Below are experts of layer 4 (counted from 0) of a mixture-of-experts language model. Rows are named router (the router's row for the expert), gate (a neuron's input weights, with its number), up (a neuron's input weights, with its number) and show model dimensions 0-255. Each number is 500 + 50 x the weight over its row's rms, rounded and kept within 0 to 999. Numbers have three digits each.
Before each expert's rows: a language model's description of what the expert responds to. This comes from a sample of Wikipedia text that the model never trained on.

# expert 5
What it handles: Spaces and pipe separators between numeric cells in sports and statistics tables, plus header words like name, title, term, ±%, −.
router:595470541495573516447490506501461517471513517577514480495552534578508573429470542431508562499513503433499425452426507511479517499556537506546449492436458527552499517560508509584418464521453509563576480510558520459563518546532457428554473496512455486536503561553577436563499561428554572431464524467501453541398492455546408535550446468506434418571545526442511441517576477482444535487526555502411506398474541497590577504512533518551565571407529489521367414516593385600445420474487470558531482616441466507615412529478458413424570525495455473468531573472442443494537466399469527510453503574491549463370494495604541500505498482497526574443472517498520481471493484523443572513432466493489506471466497406443551499558543519499548440538394403475473478516538484532564438432520483
gate1:552403530532386478402510579487500469475491514610471510504530491450517580577558532509519591522544478595475592565545518435515510384543542475445432448472525488493554520512498472586461531511431565590518402482523353566430475509474438581478506530548535573492461541532440526495495477496412589566582538478467475533539455505523438475504496507441542437469467450397478583521372575560420522470524460438587521603522468423490487460485425526503496492469494510591471543512503499491571570509461462483572525586521540458596522463425518488509509548492573529462465500544475512554542428387466513524511457523564508461614478439541547461529543505451479549487619582505419533590428573526527504523462434515513539466487502484505482541494439429494447453449408499519532481541474501577456477534547535
up1:463456607454416433495550474536468502507449487537541494518528532633392538502463508504527516543566488526469509554450569540487531520489491479565567423462514576505568566495423457462496493474425522474494470574557450559478471514516430496517472571517427493487484403539420512512495529434358571456530467406546521494449518524545432547410528544451471443632624431524488416528498450485499497549486451476570509580480528419549468482422512535503410468497550537500517471578509457549588553581440499436491576519476480415514441465506467497572555510545479521558548504562362513572555385416511555527558448596510485481528543477511461450511497439458442610562476443478456522547493545519546393550397463504494414527536515491452492506538531446573495443487492535452491514487500551593530475464589517
gate2:504461485386512526467504527532611524509459473482564395443630514519479467556478489418497602508487459559458521503523537509494497621552393495525444413524554482510491523526539503501472541491513563505423459440504484475470483551481538531521489501598458558497412491580421575448534517467564579455554523464528475551519481365505552474536455454498472423518512470519462544510449500552450465446521457463556531531421410454408529531484540407536480465466452555657497553378555514544487449441470496607444544542501517450565453390484515537558455503458485505401567505494522411530467509464403558457537540482520487493515501502459497396465459475489459553440529631483517400572414502456537498538514519515432526495571556536563474572550518480477520472540417422461534426505485522561557462511403497
up2:593485492587434493638519576527543463512523505526407558573455510459476497473529473428468394436485571507531501498491528486535510492475589510464552575477404545529560530502504525570511490476480483498576465494470549508507472520415484546411474536428557521421503501462597523496439498475475421530610478627516524420527476610466487532530490540527449560539544550561521459508630443506529497551515593486491538592439536584489413514458518549474419534565499357353432523524491431458472484494539522473501506492498456475482384574589438464497544533507459545576531524502516573523528472504524463598400483462475473546514544500501520549523568487462556438439460498465473493421608519546544492516507539469550507565387594488462582477484481531455476489474611562513494460464482467442418489474547522
gate3:456461487469574611515560437444488578475534468499467527558466542415553438505481503483470514589510485501523506409538497480490559506643531435515598441512474490433420536524476508512538440541536473484438406551482478516518468501498480558552442493462481528456522516480584540527512521541437372503493461567489446535440479544445526450460421539465514442470417475525391524527565477473641375502427443509512548526496465493494561561526605527512503494500496468499396448507533540498498492471511514398476525549480551521468405495510519444408616585474455495500534585565481544399474444509453543456439379483518419564536433494601555515462580428461575512496508526581585574517526502481540527453509512501466424497465518457436431542471476459413429425542533503486483487437470452429476563550385530
up3:579609524491462498531470532580422461434453442433556502483525497466463526431450573520447465461444532545570480620479503502460461531512492484453400517504520523550576453500546551533486490606524568506566461481521517522512461486584502404504520527590535446579469418512474421458519574445505542535586488477525452438555485508510473533542546488543513475429561517478541554465426500555451518530570555496486546464551552535457497477508472480568525479435494533498552469521517531540455471455391414491522470463517493432495612449480428558543490477500529547520424520396607512563445478505508426564479609506486573499495478413391382512458460513515312500449468382487377374460451484498523484478592528515539580576549491573523516505550563545508507500495419536455455506471461510566530494503553454
gate4:525438565597541479469468495519527471451513462428555538543524440407458486467524469560510523562390473465498450503485478545485503479470513488503438529494468502525498510534423441485543496454462453532465463562534522496590495481575550475451463485578514582543477486458562489531534454513530449431524454473582419403429554589583471394543498508505527517500478522496498533522529442602416574591518523491472482506560511476547470582405561572403438486550498554501549537469551641540452471451558529508372534593469486536501486543568459484491499562487528569509423501565490419607537465509484474500538440481528527503435555559495495424482456495506409518494530492423411459506496428477432502579564481485483490518443445389509472473490543495685581517472441440468651500580494502487496623542512528
up4:597387536581550507523370506535482554503445481508505580585558443458508500426495498538453456541399435489454461475505444569437498470506577515488495511503469468470559457473405499502573469429442492522442451577525473458569514523522567469453480498545564595519434499472549503513552491477561461427479453510476418429458512480536508458531506580532488469515463486481524539499464468563477547601550502424477430487510586499514485601443492588474491530579472526500559503545496611500437477467597534527387531516484492484504552503578459435476509544635542589497412466469523502552553454451483470531527454531482566521471564608550551437482443499542437524492506446429412462555512483448434465519496504495500545492364416425468519483445538466608507571435447456492646501562448531450505571598489523
gate5:485467513535511509573440488456473580446503451434545545565463584523471569528570488535474451487551561476534526421586491471529552507452412549436460492519482459594587485561469433475490471549549489510504499493433510480479457525506503502489512493494566511507554577413518515467509521523438529477488493550525430512528438400616509449520536537436483428573473574463430524418419517518487482507498473561546431459527533560608437473644535549501501576451521574444532480542512592446566445480515528548501467536464538466508507550458577496613503434525449461549538552456491391470400550471524604457546396471483407565450416537570500469428434473466547512522522434573422441490482522354508504475552531437392577500496374462451450477496490547473516441467485473427477488492483459431546502585441454
up5:433498497621489487530436476466518434523496357493551506575496538513421516539541467376423467532539535471534460449573525492487542549506529514462491509561556449442565488452345491547412507526606427537437487489527483517506563566583490477516502495485587507493472551450542452516562543521521507449458496515500451443538457458621460483540581522473495529534529489479402587456339519530543439502421420505481496488465534562572517528567572543546516510479444537453507512493524520428448440518442508522482456490535542455509557481423542459602464503461499555542513528509494450450490436417513603355518370507457458539518505500457470441539385530542566476475500438539496459461444454368502464505530520446485502506495390443497478588441527587460466525465499435406531500503459475455490475550464439
gate6:585454550516479522415453412432489497520428562543532458519497401523556490413468457415478515428526559521494469530401530438410574557574434519527446417459533536482504541498502473500505466472565526435481520520530501522471484483541496559528561469432449485439516459578476504458420516491380513583505400407576509451504518532531492481466549505565505502584488432480483432504520423420459506616534493480492442568637396438508470472504548532552468482507563555445430507523524556533564441492493537561477474545471521556570534595486487384547496491464546446519570454556487524530428396418457440584479558555527475452426529464454543496511598504481495513635533503451590464529521451531537540546471447517456524471428464483459608543584445492514449520451436506557487419535459581521472551545476569
up6:477609542501495474569545510591414522462504537516517494540438537512471563484602491458577499446460532531496533475609498491495530488567520417428519472477567508543424521497566542495494495523443415594515377457478524578472461471514503621539539606553448456429505495452493562583422551515641542566482424478459489611508466442620485528478560479569578564444639487375496546492520501515530486522500524555546541501516520474520489465442453494394428591501510523559552480517430502539534541482478531528474384479551512500493529389515491422514455502559453470572521379515532532510496485495564482526438460515463557520491495417457453501443507569498436423430484525548534369472546499570505492468465504476435547491530468535508563483527517428456564476515414491469519612452550524556537528492511497
gate7:466457506521568515460507476590541513566415588537416384544423508459585447511491536372471567608472486455511464499489611446477545472506503513522449437514439531566444541506521541477494510478499470539451406526492438508496529496482548583574535598501491472486457523516584493456464418471552505555490469427477489541521457515466558439565444481508481519614468484459491524558524562522384604466532531533471574580492438534484461512492500527511629511542467584473409423447472517559532527562500491432517478509528524602580551552527424477503498481489481453491586483432469519471459437488423587462503470486521467478490551509596510546494465473417585448422542554537451456542498478623451563576435500448476484566493614462562535553496447425484472491531426423578493486576510546366505530520508532
up7:510493449507446441477503493529500475515495506426482477497554523532525617475467549547558508456540565466503567611463521540452527424357477569536510524527520482450553554494482428572507562531496495483436508457521557544472547580530516563432453489422465436545506528528545537508452563591499452550522412548409521517505463461515536552359534527476588496431473551525528521400561419515596496467515478427377497516470478487562520450529477445516431585523491427517430570546503534430405512398509565495463432489541492496483507478410571439515387469454445552480520425495472478577546527517558389528473429574525462503523514495412541452526617533517474463498482490438576473453443603533538399475590549560521447501539550543502457430516541482463505547537523457590523515532442467573555599503475545
gate8:492418613561525446586551458502513515560463508485502488590482492541572440487564479488469429475391538497533513574518549438540367534505515533478463505409498506476567611516547520533444474498493532505561505485543538556545483497415480429543577536664484501517461450605538537417507450555468507557487551559561465495521494440563469529526526528497478440523458502575492553529550520433505455461509453461547443486533572499545510561468477529563483450453490397507576451570571403517520373583530449570480458483545482486521518501586479558498475528433471447432484589433527443492497478472449423530512435501541447481570668577488527463441556526483468510586492551429547504563536431487482458570532511629438523557483524573483519536483403507542439457484521568528490460521380482464479541460483494
up8:456507529509576455513518411533609514572433494428556543534471468499525582454441533457499460437467483480466380585454514555489521538502561573436515437489402451454506445502451521453503475409503456531484517577455474465610479575412559477439469382505500510458476444391477567557583526517502471467395444493505530499426496427568624508440483456533512581485527565571528445514513490535546500483523497512503421479487486506465466545456627502473445454437546583506477456460564558594443465449473565603641504446545458486495507520479564571415493436478520470515533524508580536559570479567559456564490503571543577507479477557545456544482496427459475561475462540459531466539533472479533420455490483506528552448552433452507392502530563500590492510492529384462552512559537515483463452431461557
gate9:518459622482502489509484595562466567444542413578511433536502501480428416480519509602429512539556536565511484509558482482494435505521495486594503499532509460491472450475516535452581489562467514440482600460507593478521446539561475533506392499526422625480458524624514511462479550518539436356435572484452514529467412546550465504545505455501432461498491561493561574488539530486508563537539535460459558508641509522467474511542552522493540441477397524600532510625513524458538385466514480556519535541559598494571550435449536483437499462509421566555476591436463546414434472541397452487561625499520514462447511460608487442498503432488483481491511536569510486530486445577451533441526561502560500405552524517526531498513502533523498524494446471565463558504444485543452532524587514
up9:517517488371467466454458507419580492541494489564496545491626448505446507543528485430504452496397519545495543489431397422492433492480613454641478515486465373598380662460513580444544544498554473460502548444501540520426482491514561482427503506504535528514550511683498526435543493529474451514430493507503467559367485559531489535522467443429502503533463473442550449468492528512531590548527505502501520516569541511436535531516487514513526549534498517488483532530487429456535525502540489597469524495484394436537552483479503638538462503445475558525517462527483485424456632486437465486450471411485440439424540523527523594487468465516535567422569548428424463484445541555483512404467504565541513488472507492508544480506522473519552502462431560445477514514498583483508477468565535
gate10:512422616518559458482448425600515527553439433498623511508495491523491478510479485491500584482513467500495494480507519553474519464582458493494502443512414514498535468414527494483522522529407452503536439554423396518494540474459517510642448458520439489466510439504478410533548514572500557600549441492500445576503496489447453470455522500475520531584581438437542448478564419462518489348470476583490491422397514484497491546657445487490503445571489509489482465559532612607438498503444581434600483493613522576541489552559494532572559499462499550516576528441433520516528560504490627546554502540479544468426514575424474376540532458501502500468513480575502524503509477410493590538454489473461483504476494504440388462532483514491474410467462527521522469563488554514558441477534485
up10:498547515529492534519577456423567466412616565493455472524499452519411513504515523528465430469499550521582506513469569486447566498463602444595468513530493428512495534569449497549493461482527563537524498538589603516561430434626428573473531572500530524569525596434364611515514413480473414425484550539535525491522442498516513471545518515439495547410497503561462396548541479479462564484496498553544530587492504509520480583450592499455492566485528392582493425462471401552536534538614527488433534436482455429355507513469548507469490508494472452496532467497492599534482471415479480461545466527554405454515524459531430552411504503511481457558505462470425475544484519543426409518494513492519512462578472551476531522480478429541521615477543489481474556391546481494453435497481523
gate11:489533489455505472637425504528469482430448499485499547547571483541510491528418562494526410487465450487437360531521526540442553444464478563512447443499461486520494494364452499581500493566528489519479431519476560461572467502454476398554419529612516494496437517510478574498507517507525567479464505573465377468459490362528485525488453516484472501519487509406492469496505473393534455533519604489551431497453568490495517471553488525482455502485489442423577425480504438568514410478377510510570561557396386457445518471504488552421544552469499504525491557518547503550483545538461532537540461560536470508401478577522461461538560539494450547522435472445556522509544525467479457426439555512429531510388431517512526556602504584503539433375525507490525473446528502392551427524394524
up11:421518457444550495516370551538513439439517477588499480533482469414417539446472549510495420465501471462488458527536480512457553415450538520454437414400491401503390470471375501493494554616475512515544495519437553411508442574492378509477403464585514438482458558499531575428518482477510551493511510619471518505446518436596498497534419493511529508553456466371536517418462541477483471472536499478520454496418537451458444424521419542435457517557463507533474377436496546555508467473424495497560536548457483440493501530464495548419484556542538558513485494482508466508448470584532503499597480527575521532511459529572378496504519468485429525529505539521546502498521492450480478425496609556448522548459374516580480564472490603492535532410531512474463487481445520420492384503445527
gate12:567526492560467494522508486592514550511513532518485480470504515445554462506458507446498563490501489538526403596435447468489551574447441523562663486545488382596571495467550529496498525548529590578485511513477497519435486554507523464492407439527466454415540520501511584428508497553590512405511598525497416551574483507488514493498501472504441552513542574517480385538514469501473536602498595551575467507612439629434461594511556482490545415545481398479486472508513471524397550388516511531572463450520392537449479592507516494568487530582487465552568531476458519494527434530490478623467508523536506532457538452436487510506471448453478499552520518523474542505505579505452513611488481482554410476450549553454556496553593458543482527500526497507425498485544442573491573590547414
up12:604554464433551486465554455511396532482512489447519460474535504477546450475479558403495555454501481519551430402427498434548458601491442500510555497546488394481467551489452515442564474532503559522511513510430468586464545558447558469384546425550474417436571382531482499546563424450488509465451549485390455461530512511513536430553525485574583506517551505573483499491435501462507472576631500554451478493535451527477476554580579570491523489544541409483571549454441486539445524428394450565524410518601510520486496592487488622508511440541510518535443548487561544472466487499538578504537572513514522435515476490377505499564481435547554523454543433499463408565535513594558406518511467513522472540473501564518479503490595440514506470504540450523500471559442463605529541569561528
gate13:495512421557489501488447449526493493488510510563467498509501545394505482569515446408483523576509478480537497442409564477395457479409547480486523412466545508523569512450508577579450530470507379601455573482465494495563524517539545443414504480490419479491489625549602545534509448556581477459597479428460537473525521514579506550473501563520634485450530490581537468608556496527470533591534495499481503519434650536519532469448503545531560530517461450535489491466526496527377472506560386530581364483634523543446484441448518587457500547486433493531544543529561495549566461498521447485467440453523455543526490540571543464456475509469517501537466466489500534505457567592478433492487484585445490522533565480523533505474458424512464555537584603584546499522489449524530503586568540
up13:589511459421498522540450420569466437507508527576470474470452484440467476599499488452521567506506493592497548434511555505423556476420440517521527454473539534485579535469486453441493448466477476592388543479482490444658502567543461458505539433445421443462480562478638539498474560470508547434565518476476526542558536574541547496591460567528543436438483542486503489554643420522507488568522516553420476538561628495476416497431506501445558538514545529493406443561595498564505510462530511417489443499481523544464473435589543536462620494408468483526555551510494481530539481442493571486434439524556484539496459570587515462509493484578545529502529525425538448557572539541497538497498444673493479541485502508514521441444440490439471472534550574513483498435523554537507530536556529
gate14:448486587512537539421509464478636509522507536457542424526488445630544442505527519552651465499504448518543519464462478471566486550540560427431537526515480551486470486495522564401495449566425509500542496455461518572483460494510567443544480522563495414464510502581446464567484556530463488527492481476579570474470503512557461473448522433525466489389569429581493474516382519400496441481526483532572568474471524439527491465525472536558488455497626535473527404487478496524538471587492551470406414574525513548525456418490485429557528464503469447368466424555492541523447481455382519420492394473496493478526561560494429494535455470468451421585438404511473437506490464481520496394486445520498481533474474455603448539599512471570539462522457508494497383554511514548477412513493503
up14:469534430546469509550545473573481402519538437564494535437459497337475445455449488520476553481460507566481432493509494572478498481525484517493499471504598506467557534544515497379464496449584435508570532426466557522546535504473493565515518523526412452480544485404546604503465462479541527518469538529419460499522556515481576563587465519522591540532508510409490506510557448484536521531474493529477529547546430502443492554449504507423475545508430448511531649604548543461547546496459515496574469333543457524429559611562493602418514479436495550537490497503597508504504496607542503553559508523472556561480326471570541489450469549499555569498447547408598473473502435478572459509464461468536537555536458519495482532530482422464545516473513461477604543396464550493474499510521537
gate15:474619521528565529524483488516427527448452443455527463504451452492438555506501458440567568482501524440457592524488588490503604535548392445506460477409540432559534528567414461537492477536527369517455397330433594458466456541493562548472501499499512560478499435538503541519506547527498459512441492507516344449497478487503555493585521536463585450422543475507432581461505510493602482491421437520540462493526521490608500480551527605512443490450456559484502513480499559404541566409471520439526425486466508591528499503450625530499455437475416539491471404457528527495405424472462511517486535461462461533464515555475483505397444551456574516449501482438540463435583473433486456496504532538404505537452471584428471475506452529406466493491509555431526464533526539502458478483494527
up15:491534532562638479546534524476382464507511481485516430496492525515428518508592477418456474516441569520412492505515594458469598529556534415443489561515510408542514495469470497542449572625484402511508471526498505495397469508472467534422477470561489527457488491466526525456440524545493466544422437511589551481481482487518544452503570549405558437443546532494551599460474474478484506470591409469517468465480589574552467412568587590415425520507428499494495500467467556452523467479455548496522480502500506459488537546460503489557561541493477540528481432412541505492567488559463518476388480564496522549497641484519514609527497648479498412453448446561519498513536433464507489534474575498584558526501416548439515541516348553438479459454477504477430485552546536436492457458455577
gate16:482540508533537497462627451490590593476573528544548496510619399550475434487502496425461574446484498470499452492473543442518475531536536452418534471556455602586445515393499519470459547475474480519461534427479473466442461525450587450504572573537507448542510537582500507543518475488473524527511497488644483470524494444477483555529570457407558437580595520448439541441536551517488471544551540569556531497458544539515541502475489516601458537492571517430481481500480423531533470526492498497483521566494407476443502499552465549492572469523483514426499487489479489489474459433544535519432394504480521460477576498501517469586429488472448483547570479529342469512431533628569492549507521536567525516516395502503536517579432468461646468530544448534492492570571547562540538419417360
up16:561461530482507531469443527549474473562517568432479393505480572406507434466581514457472481531531566560589522514577541559527495447490530527503461562408515450480506552488557426379419544552420518477485368581511514606489563412598470493512504523518507479552490495551556486497439489525533570613506478491438514530491551518505484417516432556483506534536450527459463495563462583455400505466536412492423532541495516478561461504468481564446540475516453436518450433449465564467501471586518463475456432500580618540584476496492433492488492630540524568495506425506424534553454568584407530469524491516565449409557539420490482551560534562548540413533464513489594486500478456520505492494545487528409523490462590506562493585504519453552477476477428570469508482526416550426462409514590523
gate17:546511518516539523553467488528583461493557498483559376479556464501488452525536483430508522514492523478523512613490524506530550483617499520529458436584466488556504458522491562520531541460622494464495470510463505578440454599423501454559547582466521523448497538524511481502467574498605467468463530465582403435478433512494531474506524655501382413431485491410499444535578492518525514463476460450476536441511537558507486572581535518598493448403580507452452469487482456444473483460457539447534548551499452516500465418484540394561420455497459555492488529450525533523542471459569508459436495468529570514455539446463501455457548398487518502387582391531565513571467558444489437485517518490440616624470548583424509559549464494426503514528431380515428457510520542550485482555430512
up17:513411447588484528470489441444507591464544554519481428439462468439526436549521514491506487492489529458464530471493536536543530423517435487489533490500491491443538588592500567412543431403496470511503425540632572450506456525412487461511491617419526425530528557433397385478502492507499524515530493474473452536459512476490428473668449464563442397462473480451533415527547533457524503479502508448550526481488511525440509564488553439581526481372585550546591539559478459523543609525554563462491499518439473412483457486472539434563531376573416464441476423554520521483440498482522490590490480496521506418505442538477495507490522459505455517408498476510508493610518452509478579524519404453499566502481393543484459604465436563475590495513440481491529461439570470488520475556470538
gate18:532507385511569484486523484521476432618493501547564490515458442541582578425526455407496503458599459452473592434435526520527529524580494467476508424497506523487537543447446478498456587447479544493367406507492550434474569453548669473479552486574487550545498507595542545540507512570611454559487431515469496422494516478542544508504540538497473546598556447348502501508492513503416513522463538428480490458508469493520553511500410540531530504556435519514476562532532552571452465428451511538500467481634475510576458551510445538488469607505506460434565509518530532524465521459455482537453451483462493512409486382415521480447504461466516478470537500574510475428500462526532515445519482494495478542444560609543480508610426444474502459555453399576502510501465567387580453519504478
up18:545423463457535445492454597531476490471512413483502572568531550504552541557542470474551518536461535449467581460569481462592576468555491497509461503566539499469481465588508508511526508555444521487472432610445552462523599451474481479509525572433524514610477450522524485516570413523512587483590479528458521453480460514518694516470498545519507480567496497513534484551537634490513494463464452438476551537449480576440456527514465548513537487462370536626444568462537543491473513530541438538490606550483578453454500531448537511508529564454566498503529498494520496541457557581491560485555506525511411425432475384487464552485526512457566600439559477580487513502524517518510466503495499552435487509455536557599512491397500609472492462498508386337512528443518517426507493600460476
gate19:487481467442478442495495477576578454551504487574513467416462462516437479458524475468497567495554425561511477590507562518508447511581550613525407518468530593504559675538480541454436502511398474522533473483523519529510485482426463456424496559479505518498478516474552580541463558508475493504540364484468398432498514499493415487514555532541480508557504537499569471492518469543501482532550514552463544481440460468569539526546540477473450567433651463509605438457523534576552514601488571487606443541552465521594408516554434481450548486567583540506371505468466521530511577445540483600447492540517402498477520521477488443442423499534446516485433409487531452467483545499464421545510456481523541515479558414541520499536436483503545543488525477477594537495489545574443342477469459
up19:550463467558569476533495585477409572413473485455535536524511545476521557539448562512475460520444555369464492479488439482494477467442486426541526492518448423482443333440564496528544559515542584498484562500483498423523495539552544515531482443498558492489528542565450446392474403482527509535426630494503485525516416550512546498458461395545484543463484489519431487533489627475534485496493507480505450518492519489482538493514421537449554466567358588519444515494508470398441507388528446521436546461477471479492534480461502520556419454445404398487623499487630451539454403549523525412571551466471552408533483534507496567584545535475488531477556523559472539531466477513575639467531542533575544465463465488522461469500512478504450471460531504523445461585522449469519598514480512
gate20:591511476527522552493511446433535421550477474554441483513549397544512536486510488521440508530524464473480510457543509521532503488501586455528431480521477507528423458493439556551473562366434523455531469511552485428467549521476495463512571489459582508633482474511453558449516419677497391559551446513579453543529512445535493498470572492517482582449483482462501456611415476456467388455495502477540489494521369448508558539559449514600336523479499628477426482453486490466496461554473518472478530558508464433525582503544460535522506490470528463462515470400497532499445483440447540563570447544457534475459499495461463497497534515465410579480525526492573508544442539478452472464525539513556479502466608498539560491457587456476443559514476415512616516431531517365539381499500528
up20:572527474446502533444617460509456405457461460530547529460474449500480462557550503443592460516592508461515507505544497471485501439464515411544447495512558511529521446408567559526407511415375544469556500506502552481625498460451504523524542478492485484542429440486511513432486482628505494470500419491539412455514520485599517636525526503536441565507437479575486449554498471557448491553392468456565444468526402437506550504495469531498510407479475526542544545548533497540482488574532487563509452494401460479512513507540440544509468446511532446545578512531560505497448555463527524549561490498505490409445560518477497493517535605463390586482531560381519453524517506459423502603401546447505525563413546445486561418435516441436528510445585553446599539442533531431575481579530505
gate21:554521436471473519514538422514489457516487491553644536452486530509452561529522489496441585573455475494469482440502481535591496496606548510538600399501584528472480540446486456482474612456518502533575472546523390531454512490449475495544491535487342544586535505467438544554485509553521554621493504451493528629513560490481487444522450498446505404440506523480568610548472550522500483502400518508536553428577425492390511546504516424462483497512473572462453498437509513483443400529480570577466510554464543533589463440451478424545617541432544529498471527521515510532588401553510539582498468513482533522455470505514568469540488417463391569476526519561554573502475440548421483503540455538435489463502458427437549548536548494434540467512522417548620504505541509550441474486518500
up21:441509419503495620560538520544462488510536396458543524460437457500584559523472481624459507554571491508482427473503479448533497423564502459448625403451584439499489537473464548582483461519536550535641472598522471494428514591497490534527476395532433552475521523541530497525432560482481505495395519464568523495505474494452507491538508546506441495477486481456476535523506533491458496517522470468495520444557552505503514542464489429490523486447500470486472539495514595496532464413445542595481561645480533516496430492501543348524556533465427463489608576478414479442513476525540488461435415478485589542506521548383479496499544453486477522579493455458483580567582457495531500434464475491493449512509487473504502588543436532412429558536508513465628434450445518563368417489429456
gate22:497502468502422512437547469588494506507551516546544508446564506576489492447454465493449568545566520458484502430435588530580459465484436536499489394523624491504516486570458450548494455462435540500446455473408534620468491535604621469498537463534461481410488517524522534441518438528485544534419485485468413543451561628504498495420518461525526428496489519457558508555410545440532484511454519459487558542459462414494480425532547457481507585482503562406462427472539476406480515525452558436461462502523505575498497520526478540436491482493534509506402482471354537525470477438477483466494398556452468511518530484419457513539440366517401505500542444482457565564488489604485442537384408436403456535488529419439494547501472404563448519465471493527448476480608569482464504542467497
up22:473463505510502535445426490486534499520526524562518512521485392587419553510523425526502477562520480390443578411423520557482517462440488531509540459595574526424391519509505521510461463454514487524477526496469489504530418428647548453424477483539398493539462499564555479422434530494494517459457472515488414482439483574486460485496518488510563482471529478437552395491427502485467508480427464479527516453538493326527587426533455400434535472455502508512454555473513564496488514595552485496515457545422553537467503500551502550446419519455497476622507482485368530529428490425474455499478354592508428479428537521453464567487472366517405573519482448518450530544488502530491549557424529505500502541562536427513518439497460496463427565471410447468485483395565466493541489544478471
gate23:525534540519487520541511541511445577550528517573489529421530500442488431471385428455482483541488457475539471418551446413478473564488444429458572500427504496436470486574504538466509539419535506598496553548422492573627553593543493521528490527570476592513488560373531504521429447442515519516494500549498488506500441550478458425464471417405533455594351406444422527498529524523440500553558496502542501464507587507546472445453475456482563431465469428510504490502514543515504456492449544509588496544486426488545421633537523531405514476554536564526549553449440482392478506424488537492532472410484508612496508477564539488528469532472522367500523524455519551584512398512485553558449469510452487533507478467650502483436505491586424487580464457466461524510537437513467557484542510
up23:452478469415555470442508485486448464480550499443475487501471473497558558533556543587533507441572575442441515613592550573474521452541529575477460505549523511562500534465552442523520372576475472403479483438568532508460413474500523480455477479476537367526489382609582467464536513505428465458517606470407586561459542493544517556502507537551520540491584551485523540513509407459491467502466525485498468546562378464521490501573532485515435530493515580502479494535524544453576575462497504520396482464551559581413539426483539443545456493487502437519480509502507511524490561538472499545433531548538398470534475571452519551556535487518449566464488476483476475394500555536494532382482576514564557488473492453402474554468535497423663491449518567567517452458442494510563452409402503
gate24:536499509493488547455390508498416508470469411501572533503511478453482498432480468437578535417537550533474465469441500510554422574469482571576554434612468422577598476513487476582474530491557457512458609423446505407475472403545429503470475427562440532596506621499532512487490461532461457525542525596573388440484633568544534494530493574510513538529517563496420487491464533478458527531446575480510527543530421459531469518387462579547485606475534471495443513487561491454508543490440461480477524453464545563445531503492603605511483511502358508427510606523476500485413436488519475475542427495579470485494391498502598490464452393495462515520504456531557480395420496441573418526510549458507488491434522465480500438533544501490551543452546531541459494474469478453503488485481490
up24:434530497438505455480407453531544541531544461482454489415479502424508624465512454433446526435531477423436498506489428611472430501480475579565526513470476341579444458561476469514496526456503529565448523509533519491524513476537448425567584439531512435637525509483556466503479548535510377599599516526470507482479503427530563469551524559493453567553507548350464526490572543525525502497513471487531487512518542467541451590424449513507528603605543532489553417471584498427507554396499502410511438497491408471553465508519560542499577497485469585486539485476394575450499532490490556456528479513509548432517511498527590472476471512488557567530439555502534515366514466413535461532519573505435500488476555433582578465446547483539538528538453476542566491424460489480454475469547550
gate25:478415516552574531510562425499532496576516538496417509519509498501525501500446519543433473599492488540550551466567513459448484558450460572553479504496466561465444487463393403491560548481536505526478490603504451475549531544497509471492440504564460512424538482516506524444539515628456537531550538507522406507373500465511405489498549437525564388441453511528484416601566453518486515570513531526442512485381558508439552533469647510480318536435537513481448428493530509556462503468513505477464515575518430492481457584529402549477522487617495402494483545508531540453554542528520588513447461485594419491452422496505611532606550469432504425544565430531490490508512511505497563410510532533421536542528460539506497486495549551564453481533456442482450450515577496538478422558522527
up25:519450460582473582462402522504469536474473521565456491613569523463525498481510479576596528449470546517522485444486503513559463536572444504481537448419579433470515467417558532517501454513572561464604504516473511514459438541542541407560592531607495404472537479491554582553428499450465544553409477499548474478487435547420455505413461480434502457474510555514362521454487461494474523547531463434485438537525515435439409445473522497400496541568545449411492501605424487459519512449502420563437429578560471460495503438460529518589540524535466532472477515553520422550539511355519468512515507520548482529477392526522439483528581445455544530475481508509504456512451513517540546508466661479552522599514509445440531482444518444540490524480534558545329529528484498526432521492471514
gate26:508540426465496547540527491580505533476537457447462483469516475441525445454524504496567477496402495550513483547554569447529589535603475529529479468468463552462492412503491556358502511583516514468427435452407507520468574462616561533523451560451465496436527489555582495478519580532492518489489513502556511528455513532430501593519463488437521450541579526452519506495471524540445477553526577480524525492530506510516511482516596463581499443517541551522547558590569439543405483518478456431553497486523460379486543583470535496520444426486638584481455498455515544517477408581529468502408632536523575501459524425482537617522377604464548457494422466493466427466538486429492556420524450446505403544562568537536399526488446442492545466459521514527441487384492564512526470571521489
up26:528436479489452503540544527461443515442494457484440535538486469458539506350576488553559528520498520486518536533436544526563483488572437569541547527491540452527520502504522559462454412535571478468494492491462618505485440617541490501571472501475410515465475523608471551481465470525476529503421464516478559462651441574459530600584487437493456492452563518439491489560496549525560424453394486385579684448505550498529534477497503482485535494491529484481532452578579419469479463445460531465523502423513421534476456545488481503512419534472516540527601471466495507477494402483440443441363506529475606444450501523456449487422500500500548579544482479394486495569516487555500485464518514487523439494520502527427496517519406469389479512428490555514432516349473564487525513595529491
gate27:476532534587508467501645486494465520493531474476488504541486451387550435501510410487470462573533505481525480514493516421475582433529509531474563434491547581503522511449505504544564564482415358517503480499477531639500454514565542460502454566444484491532505549547415499488506525534546528452485528523441534544478566490511545533532478488453492407465531541538603542431496448477591509414516504513468569606494522464546506526574501570559472462510501462538496496530444506480485512485475574376488486527610445537454494467630492448468494590563489490559503516502546583599460562553464524614387407531537548385520609629517507433460414560471530530533520495447561549469453538504475502519549504473511426499586511595493451421492523451494538525404507530441534452477539555600498554465467462
up27:476511521556548545456490478534506508519510551621519524489503513467527479473439451486496467583529526562503525459560459494456548511425530478488524507514499468471454558494534416499624585470558551525524400572501553553476497501496609516495461531509511328391528574451421509483468587444351404568565541484503497564456525482500417553588417520480487491591426477431581475489537478558455492611507508439493444555514468479491509480553568559586518593494410460501571463544439484539577512369514503470474493619512467445552494609559492483474497499601496483446514470455469538452512549500500469566509493461495478461489499516546494462522523550520504460625394554493527537467409504463546560530460429473513535465431517588489494507412556484511522566524434492501452412489523457532487634465518517